Weights of a small mixture-of-experts language model, trained from scratch on English Wikipedia.
Size: width 128, vocabulary 8192, 6.59M parameters.
Experts: 4 experts in each of 14 layers, 176 SwiGLU neurons an expert, 1 pick a token.
Training: a variant of Muon for the experts, 5888 steps.
Below are experts of layer 9 (counted from 0) of a mixture-of-experts language model. Rows are named router (the router's row for the expert), gate (a neuron's input weights, with its number), up (a neuron's input weights, with its number) and show model dimensions 0-127. Each number is 128 + 24 x the weight over its row's rms, rounded and kept within 0 to 255. Numbers have three digits each.
Before each expert's rows: "gets" lists some tokens that make up at least twice as much of what it gets as of all text; "mostly gets" lists some tokens that are sent to it at least half of the time. This comes from a sample of Wikipedia text that the model never trained on. Tokens count by the router's weight.

# expert 0
gets: "=", "-", "\n", ".", " |", "|"
mostly gets: "\n\n", "=", "″", " Total", " Location", " %"
router:093145125162090134080119121126068125147124124099124133181107163120128113123130104157149111118106147147132137130090118133103168118118142157176139100154156121133111134172113121131128085100140064071125117122112162146158158120126106121113151146096127100126123126116194113095110134107130125109122145154144137115129116096122139116178140075146148145151111096113112183131117092114102125142126
gate0:098125146162103153124162103134130088161098112146119148142148155130133138130120134121136109122132127096095141111133122149127153084080118185152138128104157148124112128116152122117123120148103153105115141120111114091137172096141155138122104112090089149151146157117147158141079155120153161138135118052095105111121076127075095149134117087118116176143144128118096147103108112098107100157134
up0:218134136135145160137072178099142124125162105143099120110146103129102166121142120132107138152138141093124115132145138141120128152106157146121101141115094169140134135156136160151132133149139090172149164146124128148102147113136141146082119122195147157116117149132146161160109116140168098121104136094134124138147133136170109160126113158109131084152143110125155115135153133091130083105150
gate1:098131120145115121164159095156118129116153151114098178108177174112183134137104134166113146103108148130091144160129155138123141124075169132159127129087181153146136130145130125120138122079118140113116114104093122158124127167097142136154163113131149119091112109146138150133127126124067103121131127124170150084133162102127127127156127132140151108141122118122141125107119155144095187114176
up1:169137178147153123112114150107128162121099125136123074144141151138141078143159124122102149163115108158106143118150108104100128131166133144140143107113138173118166143107164127108113133132149179140141093128108133132120130126092125124144125136121132076159102113129118120182133128121156129131188146122161127175096112075105125157158158143078147163131146118118131069091107130108109116128138
gate2:101112114116105165138133157142149123136102128126126140151197113110116112135107162105103126115150147149188130157107151062166162130127101116136081110159166133135131161151071126117114089129113125128123139086128144126127109142130103137148110163100142083116113140112150122113125129147160117118129132180141125123166092133116121125162096143098118124104152150196109125111114154115174140105108
up2:130121133110156140125097132102150125125133152140113159116083092107143114099140132101128108166105143188127142106104134133152152150128111141134081133158139128120138111093123127171109160117141091093125106117091121157123132084129117157176121116126124107161114159088174177175130118099138119128155146129132094110110131135120150103090125077132149142086108138170108112085162111129163087148159
gate3:135142142163102135132122104098175124128140138117069117128155134163161138109153153128153128146104133104110142119158130163134142163153116138162147108131110130147154175155068103148173130111107143174137081122129159107107152091154133115141094118123079109156122141133117076096109087128144142125137145110145101122180137081117133151096101125128148124117149110143133122123093095107139130098076
up3:128166156121157074120175169162145110107164125162175153099091087141155094127134097171159156139163128137121117130091120132142139123151141124121124090122096150148146129126152139158116130154160157074127132131156137141124142107083106162107170111089113118128101130131109156092134174078092108116128139133114127117122143129108168115147171146143136107119132118122135104145091132110162114109151
gate4:143121130136175128099098152120116135133133123106096104169145160159135123123127143156139137141096101114142158121137161130100109133098098151131146151167131135121085180120148175105159123122144148172119120111106155106133086085110129117130155141107156138125134098142139123108167160114109120097085119138140091061114123170148082114114118112178104129132102156146128069096170123125141148141119
up4:094133117148122126090134172117120122122105109150088118101135152138077102110075121166170151165130139149145164095110124098140112118122141117116118116109130092124133115132139159132122134129098136095141109134123123092109124149165110155155162128103126106095137152139163138123089144121143099178138107133100099129068139179130108112120137104175130100147151109132089138113154095119087176123182
gate5:174142140129138125083095126087102139139153119105135147155138131155129119116141119109129182167120139073129143133114109140149120148126099153161129121165154160137147152142120143092104146097108145096075114154155108116177149135128112112136155184119127148091139136159097096127100151119114104164147123098153144128122113095134120149116162131123142122142101119120174140049083131108100120153133
up5:126136170107111146143143155116136115132135142164128105180077120100128118131082091113183124119126111137164081121118114159141181153149154072087102126111130091093150116126114129127113108148144088110145127126141108137134115119138130141111126082147115155149095140116153104135160136147129115127138088140147091121126127117087111126139130136095134100128149147140141074107154115151146132134215
gate6:118143172088143136155141121106127089121182112082112142137118133099144136128156104110127125090128159118103099119094118143141118119170143162138157145117159143150111129126124119115096121174095133082108144118150111132175081114122124076140130186099121131123111153141106160188135113167137112143116135138070121100135118130124114126164119128115122151130134130142085077124102172127091145143102
up6:179152141109126103141126123145136118089067154150148128139152119131140107137158133100149108122117222178131116117127135151156109115130097078120124145153121141125156135112096138129120124099108107091162113129088162176100130155160150129107125121118154145171151131126164142095113130133094171149112117126090140138173119115123148124107126137101136117139084130109093130147166114136099104097133
gate7:092103133132142127142109069154161105149106099136129138137128126068118154114063126134151069141143130170121121145112095124088159139086143125150127124195148126125133125156180135133131116130137159139081114110107126128124135135110078093121122115105085099158142141103124107139150147120102145168138143120100184122145111151147162116137121138115177117158153104120134121123099123125143115099118
up7:182142179109109128155177176115102115108113152148137093139114073098119120160163125113153104139121113082118126118150156144141123125144141129152180135165109156154139117140160142117096123076126142129102157129129178138100106150145128123152115114165181142110121088126123140161120146159104146157082142116132130129116104111117089117096099096129134124077111148134103107115136126128161105118142
gate8:140157120154102131149123117149124109121136146114142137166162150121117116127154154091176127140109152122174131114112122129162132108101154148121111152138110131147153161086129164110111170134140132133120107165103133166112139183128115113139102148141123134133097115099140110060137104159109147153075127177143187082134139115131116119121094138119159128158086130095146129124151101134156065136162
up8:139153127149134154126120132140169164146139153131169113120175160176168098165106128156133114152140106106123154123162123112161141152098103098122109088151162124154115152143136131128119135099153152103122086143143119118173130103110147145138162108148117116097173099116176086124172122145148139150147115158117125123168121117095151146125125145070154127130092132106137153150164127104132130178171
gate9:100111137114116140115138154130161081161139141123136162111103130130086129143094127143165104137130179131125159145125129122176132163124078116153114112124125128163150182136125093149142109117109097149140110133126137126119154121134107049121146179108131136138119085120120128149151108119154123166137190148110124102098156132134131122130166119164151193166108114160123110123106094100109131147131
up9:173091162152102157135082105138102166093125130151110173125160174101136106145170097115116150091120121147140136087159119103126102103155144111091153128109090139104137083107140110161118091151090115146122126138148174154116140121141136123146119147108139120105117126154142086114109114161170140105166109113145081186114150145108149140123134097138104133127111140097112111109117135082135128126142
gate10:146162146136085090105125116108121153137131153136143151123137130158097127122082122156085087116147134130154150101136145107123114139107155143138087107155147121140133173130122136111074130133155114154134159118094110155095118096096126137166113169108143078122107086102148176111139094117152087139164127149128111125150112106099123100128147081121159140108160135121124134061125128157152134175132
up10:163146129101087150136129116101124150122137112116157135116125095150107104128129146156126127144122130116132121156097111143147125131068148155106106097123100115168148103156113136158118146126065133140112118126124169131142126133141115143158114185096166133070142088131141145099133129152153151121141096127140127163151181142147109130157159174153149099116080137121115116181152169140174144162110
gate11:164130141113081159164087137127129110133122142130126124141152179137118079117107159155091105092140127136149163123131091109169132124167124143131137117147134098087127141148071115117128130120147100154130107107120187136155129141122124104179113159156115152118106169133157097163107142108153130178157102123138138094141144162123078124146115105122142114104155117156139183143129142135108171117128
up11:102157149118160144116117103129113124151123139095099108117122151137091108115123126142148132137140162128154138179129145082078130117167120161139157073168140141131125127132137154126154106088119113204098114148169142120149127120086136128108099100150134117109084152078161102084128098122119135108105135140162116132094145154148154144139139127086106163118113168146112145152117118128116176119105
gate12:118108124120120112124129095130109128160118167065111092152111159144155141164110151143128111109083123131137114139106137080143112126068106129133088138115138129141095143135136123130112123119111157165110149110153115148108147078154142151118132116103121108098080110084130138123144123125178062106121127149109135082099100136157093121111155112151150133167071109130129104098162141158143156112141
up12:108109126133125147145117182153062092061134118100145129157141102092158112112122123125136082141103110161126108128113165136136135125127134107118110123108102142135119118147109136173138120113108120149136112099106173128101135104159139157057116116123132104128149163132126113084194124071149125123106112080113136160122098155167114106159134138148120140129109128147094096117126155149140111124116
gate13:136137161137157128123129157143121108066130145118104125147082139116144119120140165137075126111106169094110133142119126114090143187135138167124133137165128104151133171104136114100156120088103092128162164117107146131114152131099088145081168109081096105164107117123169129107105118118099109144144111111136140126165131093128119085135096117109151160150141136160143134112127135177098138111113
up13:138098112145117097127138118161101160145171124162139184144124130121147088095138154110112133116124123079123181169133129114119119136126148109118106103145116072134165104142139147176128144087131123091143123092136089097130103120104104157129150140103112121124145112167159160155138123216148103113128103122092155128112119148163146132110147144147137124086136139146129103115158126091140149151120
gate14:106153115085131146125135129117158121196138158136111114204152119140118166115087117107146126130115125087124132154106137121106146098150108131119136129125149146127135166097085121118123153097113134137096117072144133111168158119079106131112163088119119102126086098129124138138114204142121114112136151146147098145130136133108109109108160150115127141144149152124084158159128087134093124134097
up14:109083122132115130134071138120136107109179103108143130149135133137125135121151130120073124133115099117129162135117093144164157178114159144128111134144112137150094092154127113109157075112125113113197148134160112154171135110150125129087127115093114153160128133182117143118156127114097155153134155101149110127133136121101114128150131125099119106190152171107166120140091140137152117093108
gate15:150135140101103090172153119152157106130132099100142131140159141099141087094144154097110084133129137173090127151131136151150133097140133152177090125164102143139149108143128162131132127093085076137091105112161128157144170108171163141119126128130148103140144145122093117151145152146132135102119176130117152133128116165163096122127103115151153151116109126144088110095145116137149155101079
up15:155180148128079135145143153162112081143117148120125158132121108132124111139118144107164069129157145153190101130100122109151090136136102125150128101102113115111140111116147114144100116123118110142145139131145121126135137131107110141164148141153074156122087160108144123104101142132126150108101130066069106115141141095178116130115125139098158150140158134135091144159119148075140164153143
gate16:135135161125080131091146138152160166122143124104096129154170102117172126143107123122099100121139111118125101148095135143119141147117095166108130164153116127152128131145108091146123107182154106150160136112166106144103144079149107099117143187141151101120109097088065157137097127080144129101130138110140120130134110125128122159140146090098108122163108159146103138108168138111140130141088
up16:126137097119124096111151103101101097136116146079158094148129098133129132106094144168110133138134072155119131190113137107148146117117174122145153185114123180169128136141131151112131113147187138155134118177128133131142146133094126100098148149145141153146096092127172111132153134138110066140116107137139091157125093110136124086107136138141139145149149097145159128122158126145146153146110

# expert 1
gets: " of", " in", ",", " and", " to", " for"
mostly gets: " on", " at", " with", " in", " to", " into"
router:125143147107172173157100165174139176108142143153136167099108092119119133091120097151115130153131153147178101126141169138114097145157089121108120122085117118169114112120182091138123108149103114118103118154150093131137118133129122151119135109181081140132117161114086133159144167151134134113135139109106134157160137133132122157091112131118095134145145129120140068117103150138107124156156
gate0:132106117149174149095113148154156118098129127153131105135087127120166086107150105085130114134140128125140090130136129139135114104145115089162129146161105115086091122095114092093123183136126145161145106117137115104132081067192103138101098122138118127123115101144142157135120151092114161168144111114147131157163107120109161128083136105077116110131128109091123148140143115133109163139120
up0:127110110141163163099174141113095141129170141107130135137115117115127177132131128102122118138105162147111128105120130119131140114106114163149111101120136083109165116117143093122126123133085103148142160093125132126104132104145111110144150171148094101096141125104122107098106100132110145142094162104138059114167154185137141106087142138117068133123076112127148107175158163145113151142148
gate1:150097153101113142117098141110115161175144063099105148178107124103128109104132101096137156122155151130114124135108117162133121133111134170130149147129147116148119121142115111132137180095128123136120138083132075154130103106077140160162135142122109135126093095099124139126137121177150097140120126083105076138155121098076115152141116093125142076095125119124150123123137150152090145154148
up1:095108149174110155156141132112162166114169147133140128142121114133143121093138122087111096163100103084149145096089129066103117113080117141102153108087149126156136149144122109085130152097140110152156099165133117102132105115143106157120155131133149114155128100137132161118141096134122098107105172158151141154133157127163122156124142130176106140104139148147094113077120104122108107098123
gate2:181131109133123113160137084100126106124113141128101144145178147132110181143114071162115174132143167120142152141099107162135122156084173108103090097136155148119163146083121136069116132134120127143132106128100138128104109138124129148128093151182115154099143124172106136168101112133138124120122149146132162113120170149130128141150084128117114109139136154150101128133138152127111141182138
up2:121124185109126134116167136177125165134122169129128156120163173122117129152074098090132125120140103137128150103145121135121136137112102100162128158100126152123079121143140080140133100134163183134149093097119111096110141137140149167113122127077128119120147129110136157117116161135135113183130164134115142155154113117107144165149141113094152137126185132125158080143094141130105093150121
gate3:138115144153135144129111145160114139096131122071101135153113098132126152132094102080081162090151144098110154124119110165137139168139112102139117156155150108101154186092149081128111115125132135086104121127140112134094147172087134114150135140127073164113110111140123137107136140096124122117162170100126109146131150139113159122096082137109119086129131153142146125089158115145125136178111
up3:128148105144072140137102117125105105120096144120184155101145118147095115169164106135139104133098082124113124133119079115133084129154112135138066141148139154145122167102122164136136157139131116129138088107111113147108120148126160100104129139081101121162142128141117084108112115128159113070072138142128127138145088123135101091128115115137129080112133163146145129153134113100152176105122
gate4:118126131114145101104140123139169151124086131152100092115140158101142118136136137113096121124121138152133124129126163138107132089124161140103105150105150141142147179104142108206095118110093098097105089140135111082108164144101107150140105123170090113115088153107144111135140131144166098133090197118118130130132167114150154120131124104102114065122113126121126090113135094157131140106128
up4:080154146117129141128175104079121133155126142147121083144122150101122163155119143119100113089143141115135125127164111147170152091109160113105110140139144141122128116151093122150152134169147147102138111110115121136110112098140119104195118156121093109129098124150146087127166124117140056131087133126117096141130142139098140120108143167137172070106127151171146139140145121173135143105108
gate5:140128111112126131141163164168120101113163124124103129109159110145147105126108121130142152135147149129130153176107159125140104123147095150123125121112114179111092133101165141170158123118067147178151150123103091125176111161094105135112108131144078170096180165128112107087121129105110138145135155108114116106133138159115156134136145098110104149120132127143165122149106151171130168108091
up5:119079138122155111148154148132134135122108109141164152079121142117079142106112121155147121139083144163133116145173104111128117103115100156134104169104148093089154134126123111118113124128205168104165102109125101135120164127137139110149129149110149183121123072140121156141141146131141140113119083154150158145138138106110176105110094160126150104148167141102137148129150162104103132118149
gate6:116152131106087167094168122126153156162152120077105150116145132136141080149064124090102151160094123144149127140133158105124116140100098137134095101157113108097145170101125125150100163171141149122116107135142096151134155110106131186113129146144131140101148176146140113146098155137158141110122153143147138101144134121101145113137093132133101126133126159136073118150127172127123178128119
up6:138127155102123129088121106142159129141118095101127140133118127120111116135124116070133116134109083126131124097146145081111106112113078148123140108140137148132133116141110164118105092148147081107135109109112108110120195115136106133118155187112088126129089153135194113160100118145123161118121106172130142073112129144106185137116106117157115129151099153104087142127131156080132137115152
gate7:120185125112136133125135129127115116078088072135121113134130125136135115137077134147099154117138106125146180138109129109174177140122116100135098138152142166100101135106115119072123126140133122153154072154154102137097152121111110111099129125131072147141138135109112152138116148154141117112108137128151096115118135119142173185091154146110157112094119137108179136152129101156097140167148
up7:120137143093139099116116140135106122118133115078102170108131135170124105161128099123106122101181170138103132161171120108126165160100092147086114145145110124099103115113126116159147142107100146134107115141148139115102157118110102170124128192156134096133129127101143129096153169125103109092092124166117096101149152102139118097125122116083103164142112122173156113122123154114117147078129
gate8:120144158151101144116105119158141159120140096174129134111136123101108124131150114110119164142151140104122087135119119126169114101178139148179096160123076146177107152152121201096102128138103150138140171124137122139134116122113096129122135129141105156090128141173091105123169128112106120144141134151143099090134077098090119131155123180129159081142153135135133118159150140134114146143128
up8:148136082109079126150100155122117130081115134113148094138113140132165082134131125162109129120158108127149130098131167102129118117126079107095113121165124109104177124103128084119120138150099148143140124133141111124140124084154116078118119184119097096130109136108147142115144114139123142113095139121139157122119207160188131090157153133150118139122105145134121148103080134165150125144106
gate9:131136140106111141152140143108131126153151104177115146098094112176142124143116113120105116131092135137145158141124134139163132115130146157122150133118136110126126163145082160117106139123119120097142170172145140098162132106129134146132106140144160125120133128128083099134118056160144195099082166135102090119154182093135129149101127101113090114129127157174120114140104078129158145158115
up9:128119090145093123094144132110094103129112124121137163111133079167161133129130108134121103118153130148128122168120105144112128111158146124151105169141130134079076129110160180130128103126181125103125151137119101120102174086090122136106140137098106120098102128088129093139125100161154159145110093092127088093139155098149088159153122146119161131117102118109113113117115073097130158134120
gate10:078146123143158128128159164105138163084144128166105116122093138091200128115173137139117130195096124098085150155109122135145125103116101102140101112137134136107103119150121125112120146135148110120099071150170127110110114084131125154153122159128112120118154123125123121099153123137088128146149170102130123122135088133126136128154149133061121146121135087113131132137158121099114128142180
up10:122134135098132137185160104127138130137116128119100145103140147141111162143124084104123172121132128115095117115105130110107128157111144132142115147100109136111129137104100152136096125123084178120166110148095115176123156072118160121204155141145141154066122128156131102140109111138145178116140122124136086144119095149103107143123135102121087146113189096121161114099147111101137119131124
gate11:119116157155098125125129122167103146131107089098150153133147115138111116107106124179164117085134158159134124132091152148112131115151120131147145138139129129133096219137131088112180149119122132122140138094113121127100159132112075110109121157118119148132124093119100134119118136143178162143115109128147110096149120119125109167131050143117158158121140094116133167092106143169131139109152
up11:131094113128107124131134122148089133117135143144170091121140129099149125116084144164139164133141172138142089093137127088104123079180124116101134082173126137139127103102109130133169140150141095187132108137139136152169138104121124088160124150085150154142105102123140110173123095135124122153091094133153099143120153115142128165150113110132122141145079129150132106092093156105109130167112
gate12:127125164097128107139127117171128154123143130159164149132154086140131142101139122130138080140149157145126100135142111164143120152142121131122152120162092138081148146141114146127176145121158199148128123103138120153131110128161104142083131163123096098141140121131102105134150089106092130065152115143137095126108168176138144111118130143076132117145130115131070107172124135124128086163143
up12:138144104123127099145104144152152143143078159094143200134149141128145105096122107145107106136120103099149104166102141139133100116110088121156140123141151102110104102131110126125122142082075097087137159129116121172142124137125131074099155103181098094130164181127144119142133106157111134143117131098107109134104143133109095090113102181109139095160110092144119134131139124143138145137115
gate13:109113083129104168118111145098147099099120161148155114132137139109148151139144110169114124173126170156161084155123118126124168100082113116109155116114108184155164159089092130140105186128119131112131099108123163121075138159141110102109122158126092110125135159104115148127143106102148140113112135112133089125141166121120113098091142111148094088146148156135147123151146147141134168143118
up13:092102115130127156120188126091117104095129131134155091078099112125116186139111170130133165156130106163142119152097143109132103146116135114136080121156153142187165158122122142146126115113122132133100105161119149120109134133108112169130093124172132133126137127172165119115127143108079126113135137110150117110123121173156151099138130119095088153119163167156128101156134151141100114135080
gate14:106164145124116145145128188132161107099106077125128117117111120150161121141148162119096118121124082136148165142163143134106153112090144112195133134143157153135128126176114124153143102141112075156123125115154098104131129133115170110121074164118095119124203130110105109136110135129104092110128126101122151163121135113125143114083111106133149086155148105149113137145091110111111141141141
up14:105128163142125121107141137104121173090114102112144138098101094142161166108112138101155088138158158147146099159134177109151119139140118145123130115096150089114145162114084112174176094127082113138108127107153115124161133113167162135134131153138105178096143093112162120113136126180113135120127121112136125141148131123110125139111168105154151090170133140106124104112114106115139190110149
gate15:114139172132121151127098091130079108129128100158139119173131095113102157125125158145117132124174124145126110123137166101114147133186173138127132123133110150157123184126122156105139083120146144143142127070111143165113138106111132152097130091153108110154102132135133151098192112160160105140114163135122115138114123153124132097116094139145146142184139101095095123119147165110144123158163
up15:163135117115182122104095178099136130135152145122100100096141106107133105095144157109142086128147138133163145113167103129123136136064110128137139102098098107110120135119082127119117149086118158109114110111154139123159124102105098089147077111149160105132126107131119081121142114124142151157134171145114176134145116133111135126175116137134093176135112139157104095135157077118146159139142
gate16:113119083135107118122093162138119081111113134106096169104112095153134116108097166123089168149115141130117135129108119136133123169122107116166113162094110116115118177139102096141128130109086113124116108129152119141108155085135131125142136128134079148176124173122133163099104136151196151120170130102136148149110109121132181138148132144108123118137103112105084136122131172176132134165108
up16:155171153144086167147145113143087142103146090102116143175135103117120193161112135105139130125087134094148109133127163135134124134123130143167175123156121133104141108153109088110110106169150132124103129126160168176125123145142127173147107150122098128107113124149140110110195138127110115107123104107109064161134137147104139116095136133155133146141107129157128140119154095147131100169139

# expert 3
gets: " the", " a", " his", " \"", "ti", " The"
mostly gets: " his", " one", " its", " this", " more", " two"
router:123108109124105104108152123091153114122117111159117122104149089138131149166119159073127140094142124106075132145125129137158169145129163109126136109155089140115150147105104149140141169115118203179152140100137129113090133112151124109148088127140140151097126127127093115117105094105127162169125134125126091109119184148145113095123136168129140127091154157155135113158158121124147175103104
gate0:110121135106136098113132122182151104128126106187105137134081176092124104114133129120126111129131127123107065123123157136155173129171102146183139140160143102092119118111113115129118143105111118175144144143111140132097136142172134121136142098154103135093115128173148099166133137114113133124104156100116143121128117091133085116069085147098149187109133157119146146106126130145129117129098
up0:132086126118092117125096099105095099144140178162158120112149084099156165126187084120174100134125092132161124150129144135108127132132128130130152154126123109160144135108090112077130161107124124145121165118118130140121155083112096133131149111119117077168113136121110160119109165120173123126130156126135104095143166131131140075106110166105148131109125108081099097104126145146149122114139
gate1:143130151109113131124152125082180104132134079132128116144176161137149157134118115158111098126160161120105151152170107142106147115129133118160133127154153162123099135103142129138088150153120139115173099153086085154151115132103126146105099138125121082109124115123113160131116088076082087097076137124148104116129183115106109105153120166136126141148113117113097140080146125129148137110117
up1:121114110139086098116199117115136110163153144112126128160154144133116109121110121150138130081140116119145124185134146123107130077116142170119127149089109109099114144129092107143176178133136081090112164143153127121121078092147120120117102110154127149153143139148124127110123130087095161115080138141175112163126161113120172129131109112115130114134090141121107126167143115112115085117149
gate2:103135136135120149100130134114157143134098143131161135101109121157147121135097124127136108073123095145105108156134121132133111166161108165135142181177138150121140138151147135125123133132120140138149113143110146101155147123107110134141086133121161092119097165166145135162124122125104091130164090095112127105162185135085134153178104159095120103181130073151143068118128153146145142106133
up2:176133120156100123167149161127201147176109115098106115127147113089125144139138140126132165118165195127141129137095144176138160126131133124111158114137165091082154108119153121107111091126138152097124135116127118146132139119141121107147146112121144064121146100128128116148113176135143132120183114109144135108131125101131140140116072151141128127083134163138138135094114098139105107170141
gate3:124168073079138098134150112094145125138134163160118082128124136112095114163153119135102133089144125128139125143135147134172166112137130151161103078159107139120110129144162190092132129128117133106126153153142116138120160170086105093105102127113116141173118121107119129145150105103112155152113127068134129127109116142117118109125150135072146115118125147112154139151104085178147130142091
up3:108149119132136154133132086140133157107124132143160143166120112146150109123088160103067155171110127081073173125140140109126120095123149147133106095108132127116125125121127136126114138149119149114077148115147090134108179137120138135117114146160098126117122123135137086088108132115099146142153092160094094155115183146141123146129137053151107132121059117100134120137157105123129108135136
gate4:071107134135118157117129132081133126147146112165119085125095110136124131123132150133120177126100126129158101178114104093112122112142150126147128157153130109134076145132091113129116112117110127151137165127172148085122137132119125159118106131134141112149129120143084119124164131115129150141102151100140080065132148120147113122113131157153123104114135130108117143162108179195141174062105
up4:129104127105118128107126102134106175096135123123125192130155171151091095115138104136131154127103134120072108114160124110126127121150126101155108145161130128106121124147142171115123134132111123128071124139155137162111147148117153138135134083134140162180115106167094152118150122145132117140165096106071137143135167128136125097151109115120114121100111064130146177152106086141111133141076
gate5:165101163112145114120124147122161142149146102110076144103148073139140107119103131107130124151140081111101107118086154129085135151165125137150093164166131141160092156155138136080145139111149129128133144155109078111131140133173138134137163113089152106107123137134087074131130114164056132135100132101129097099131153110138134141108149094127105155147127151155128150117108110139124129103147
up5:140116153131162115080122109118124129162074127135130107122124107136159150120124138124131106102092152153155132130112153140161137115119158152138125149113107158184128122114140131106156153098122094177124125124147142109081104121170122127116117152124180105126172135115157158128109128134101114139106106162138103176167102167154135144111187131154107118115115118101097125105124168063153155088109
gate6:105059130109115112137148116124131143121175120123124139104115121127119154127137099126080121137143123160157109164100198164150133110123096124132117151103155128145093111147148159097145133114105143141150107140116092121156177093109103118114144117098124136163132157182115125124124152116083130120163112130117115149167135103114088119099135140117056137152152177138146127147142132118143117187128
up6:133108161110130102133127152152112155123135093086124135117117127107128150121168139127116130092122125049071124134143129127157136113120107157151096127122118094097079128144144143139122114132127125157149113117123139131180187133114138112145103103109098153151144101126127156076166084122114115119119127141144122101169152110120173156174115158129174126124139184131121178112128090149109103135141
gate7:115149128137138168120135134143133125137114122143121109106099127114170142146088181143115127139141173101105123200124116086111177101134101157145139112146115128132115136172120150165138131157107187153125128104089093123127147071123170159084084152117123137161126123151103164114134105091110129142149136137094149108123132110097135112106108135104137124076106135150174146124104128142097118151137
up7:123151100130135123115092190145156136174142134109114150170141097160141119149104124095126148097122135087101162122116123104142134171104098146134124148115101110131094092150178119162160134168089102135108122152164110129128134178135096106108142150139125125149095125173159158115159103152131171112152122124134171107109132083133174157147104107152138118131138140128132095105095160133145133102128
gate8:137154112124101161103155171088132119127098138137112117135119103100140153111135141145130120141092154165097142113134134118107108101156161095137097142127108083115100175137139148182129163095120119140171082147121166133095162116153150149116133130144106145141145136161112157109095127174127148136159137088154123104130137135125098136151108135137138133092099140137070116135144149138165159083067
up8:128129116111093154094120140093105090122112136141124156113138162130123132097129176109100142134136198146149116151103118154159184119137148127132110129129128172099134111122140138133143160116126097108127133147115127163125181125171114114171088165177099146107152102146069143142148067127132111112120113102125080139124141131171132146171132135121151100136138116134169125083126111140143144112115
gate9:083137154145145121090094126164121144147143104127114181148126099100153139165118103141144138131171146117131101149134158125152153138121124126150114143122099130149135156096114131068110140098129154134096079155135101095107133172147130176144116130134128131089150116104149147131151133109117130167130112169202104076137168130162118119152113105147110119128136137148093142139106098101133179144111
up9:121123115173144112111100137115075138114135125151132127131116108171111108123116137129112124116168164128125106139155126182112145137119172100160191108142098096143116101116168179180121142137074103120169105136125145202136108148161118103126142119121152187129117114141119088143140118135102151069125126111128111118118135124134125097115120118153134146166126109143145142090127128109091111143139
gate10:119139091130108165120147134077197142174135121134106139170147095157147118145103111134116110127162135140139108133126139149106113144126096193144101172128117110127160111116125126097094172142158119187077109121087148115146147125142142124134113140089164127130095153143146131081129113085119115121157167135110126109154153129148121127122149130100142127131163084124131136133135135145131121072091
up10:116073106091113107175158089107165128132107140130144158150112143130130143135103096169092128118130119106099138147157095148119088089148129136150113159146139099132137106118152101095143129136151148165132116099097141116113102151135108135106144132121117148149123143149141110081111173162132147119152104139095091123162136147141172143069115105173126067132112123120122121156167074125132126157122
gate11:124109066138084131162104149146144088128172103147109150104094123107132140120139155098148136103131159170141152123098141131159153126097138124133119078110083135149103157131148117115125124117160146138113130118140136131090142118113103139121141131114142117102170106108113131118107093086112118139145155107125095135102141145121179101147087141126132185092142095063143164071128142130122161150129
up11:104119127121115135152154132141141164160095126174117112171125140145119126128126118086159116091136106176101130105130115133126161146149078101079116130139158138125135124157129130085147099150121139099148095144116137088107137140098128121151136076121146128080146086109045155141149130125114154150165149119089168138118112101158165131133125105114082113119147141138096141118124170109130096125120
gate12:124135108148122126109118144123105156130160085134115168123157125132134117109142135135120137069150153119116128132140086126151162089171124151128162157127134144166104202133154146159152152098129138141118126129128104118075139103178134114080106116117099113099184123118109112132099142159152110110145121106155089111133159169093107109104134140143095140127154095128165144128122085091108157112129
up12:143116148170139080082138116157128144110161129123135124128131113097124106130132159149161106126133109138093144118096133130100080125154147085163148106092167133168103122107136163116164153070123096123129162127104155122128144146151088151107140122127119132115101143102154110162086144170132140135104118104176097100103119129135133145163119121115151092127139134130144138083139166118147201108127
gate13:145148095145085121124064120116204135152167116102133124142156104117113136127140125151149132103148148140094131092092123121101140143159133125125148122138160126146112157095137168128113117123118128131099146148137120141171169120120142163171135111155149101084103183133105105122118098070126133151132118135181113071154164082125168123126136111130144115126117156121110143123094109122131155114129
up13:155120126137124138166144130178107161145135084137128148135133087124104128120143111107156178138108165125104150109170118157139153132134109102126143093146127103098160128095151146128143151131089126122099124093127111127116130109158109214150113120110176150141106135090148143112113126147166136109116165091124147163110104087119089185136113105104153154101162110136149112148125122099138137139092
gate14:119140136147133172124092112141107117132090134191136142158088160146121155129113098127142126092108168140104099143098138134132158130121121137147140161169127131129143167162091136105146159140135130132117101168134114115166101146090155126142111110077098129104118136127137136086135122111119160137157090118120154106176190125085129143148112117122109133100106111090162157144065101123094137128121
up14:128133137066094120130125132085133153141130104123150106157130119119125109119109141128132136175106140114147114129098132147208127129136095119144128168114070148124135103165085122125171137162134126118123143112101113145108146155101119129126103126055121128133099169132095119135142095068138104155130114162139145143126134135109155158149116113125125123118145121111182142161117125133087131103192
gate15:132124114086140133124137117132101112129094145149092145153107156125156117111090125125121172142116104119143152148126127153144132154104126106132098127167125141172140136150098158107148147152137144142128110108126101145164141148149095127127097052136061119152085116155130158103171104074107149181138152128118131115128134098114125100116163118117129150091139132082081131116137123094154132080103
up15:154097146134092109151133095094143112086181162167135105136140110143109117124108074129154103132108142120122171116090121128096125110108095126117106148090130122136113107168095128151154102152132135178158121126129102168134103122145154093142095153080083153128113157149139117141127147110113088129171087144149130136140151094156092111127117104058126119126159133131138122138087117127110135140115
gate16:165129109133129144129130127093118135126114143177106159168136128151147118131096121139099125091171180143111123123099110133132122118103162126117076125093139202106065175138104136121110141104104134127103116162157120126179135097101130107119120095126140117112113092114087139117151101126129096102133141113153113115172169137105116099145145086148149132119133121144169134117130117102088159133089
up16:093139131128146130117138114116149090120105168118107144136145156148097145144142134123153124115121062060130101136117153132153124127124130101083139179145109094094161137154149106116076084131123116135138077115116132138120109134138110122122145144128139096150145164144160139144131138130154094189098099162117105137158117112161149109093107192109098125142136125134156090152081121125114141142125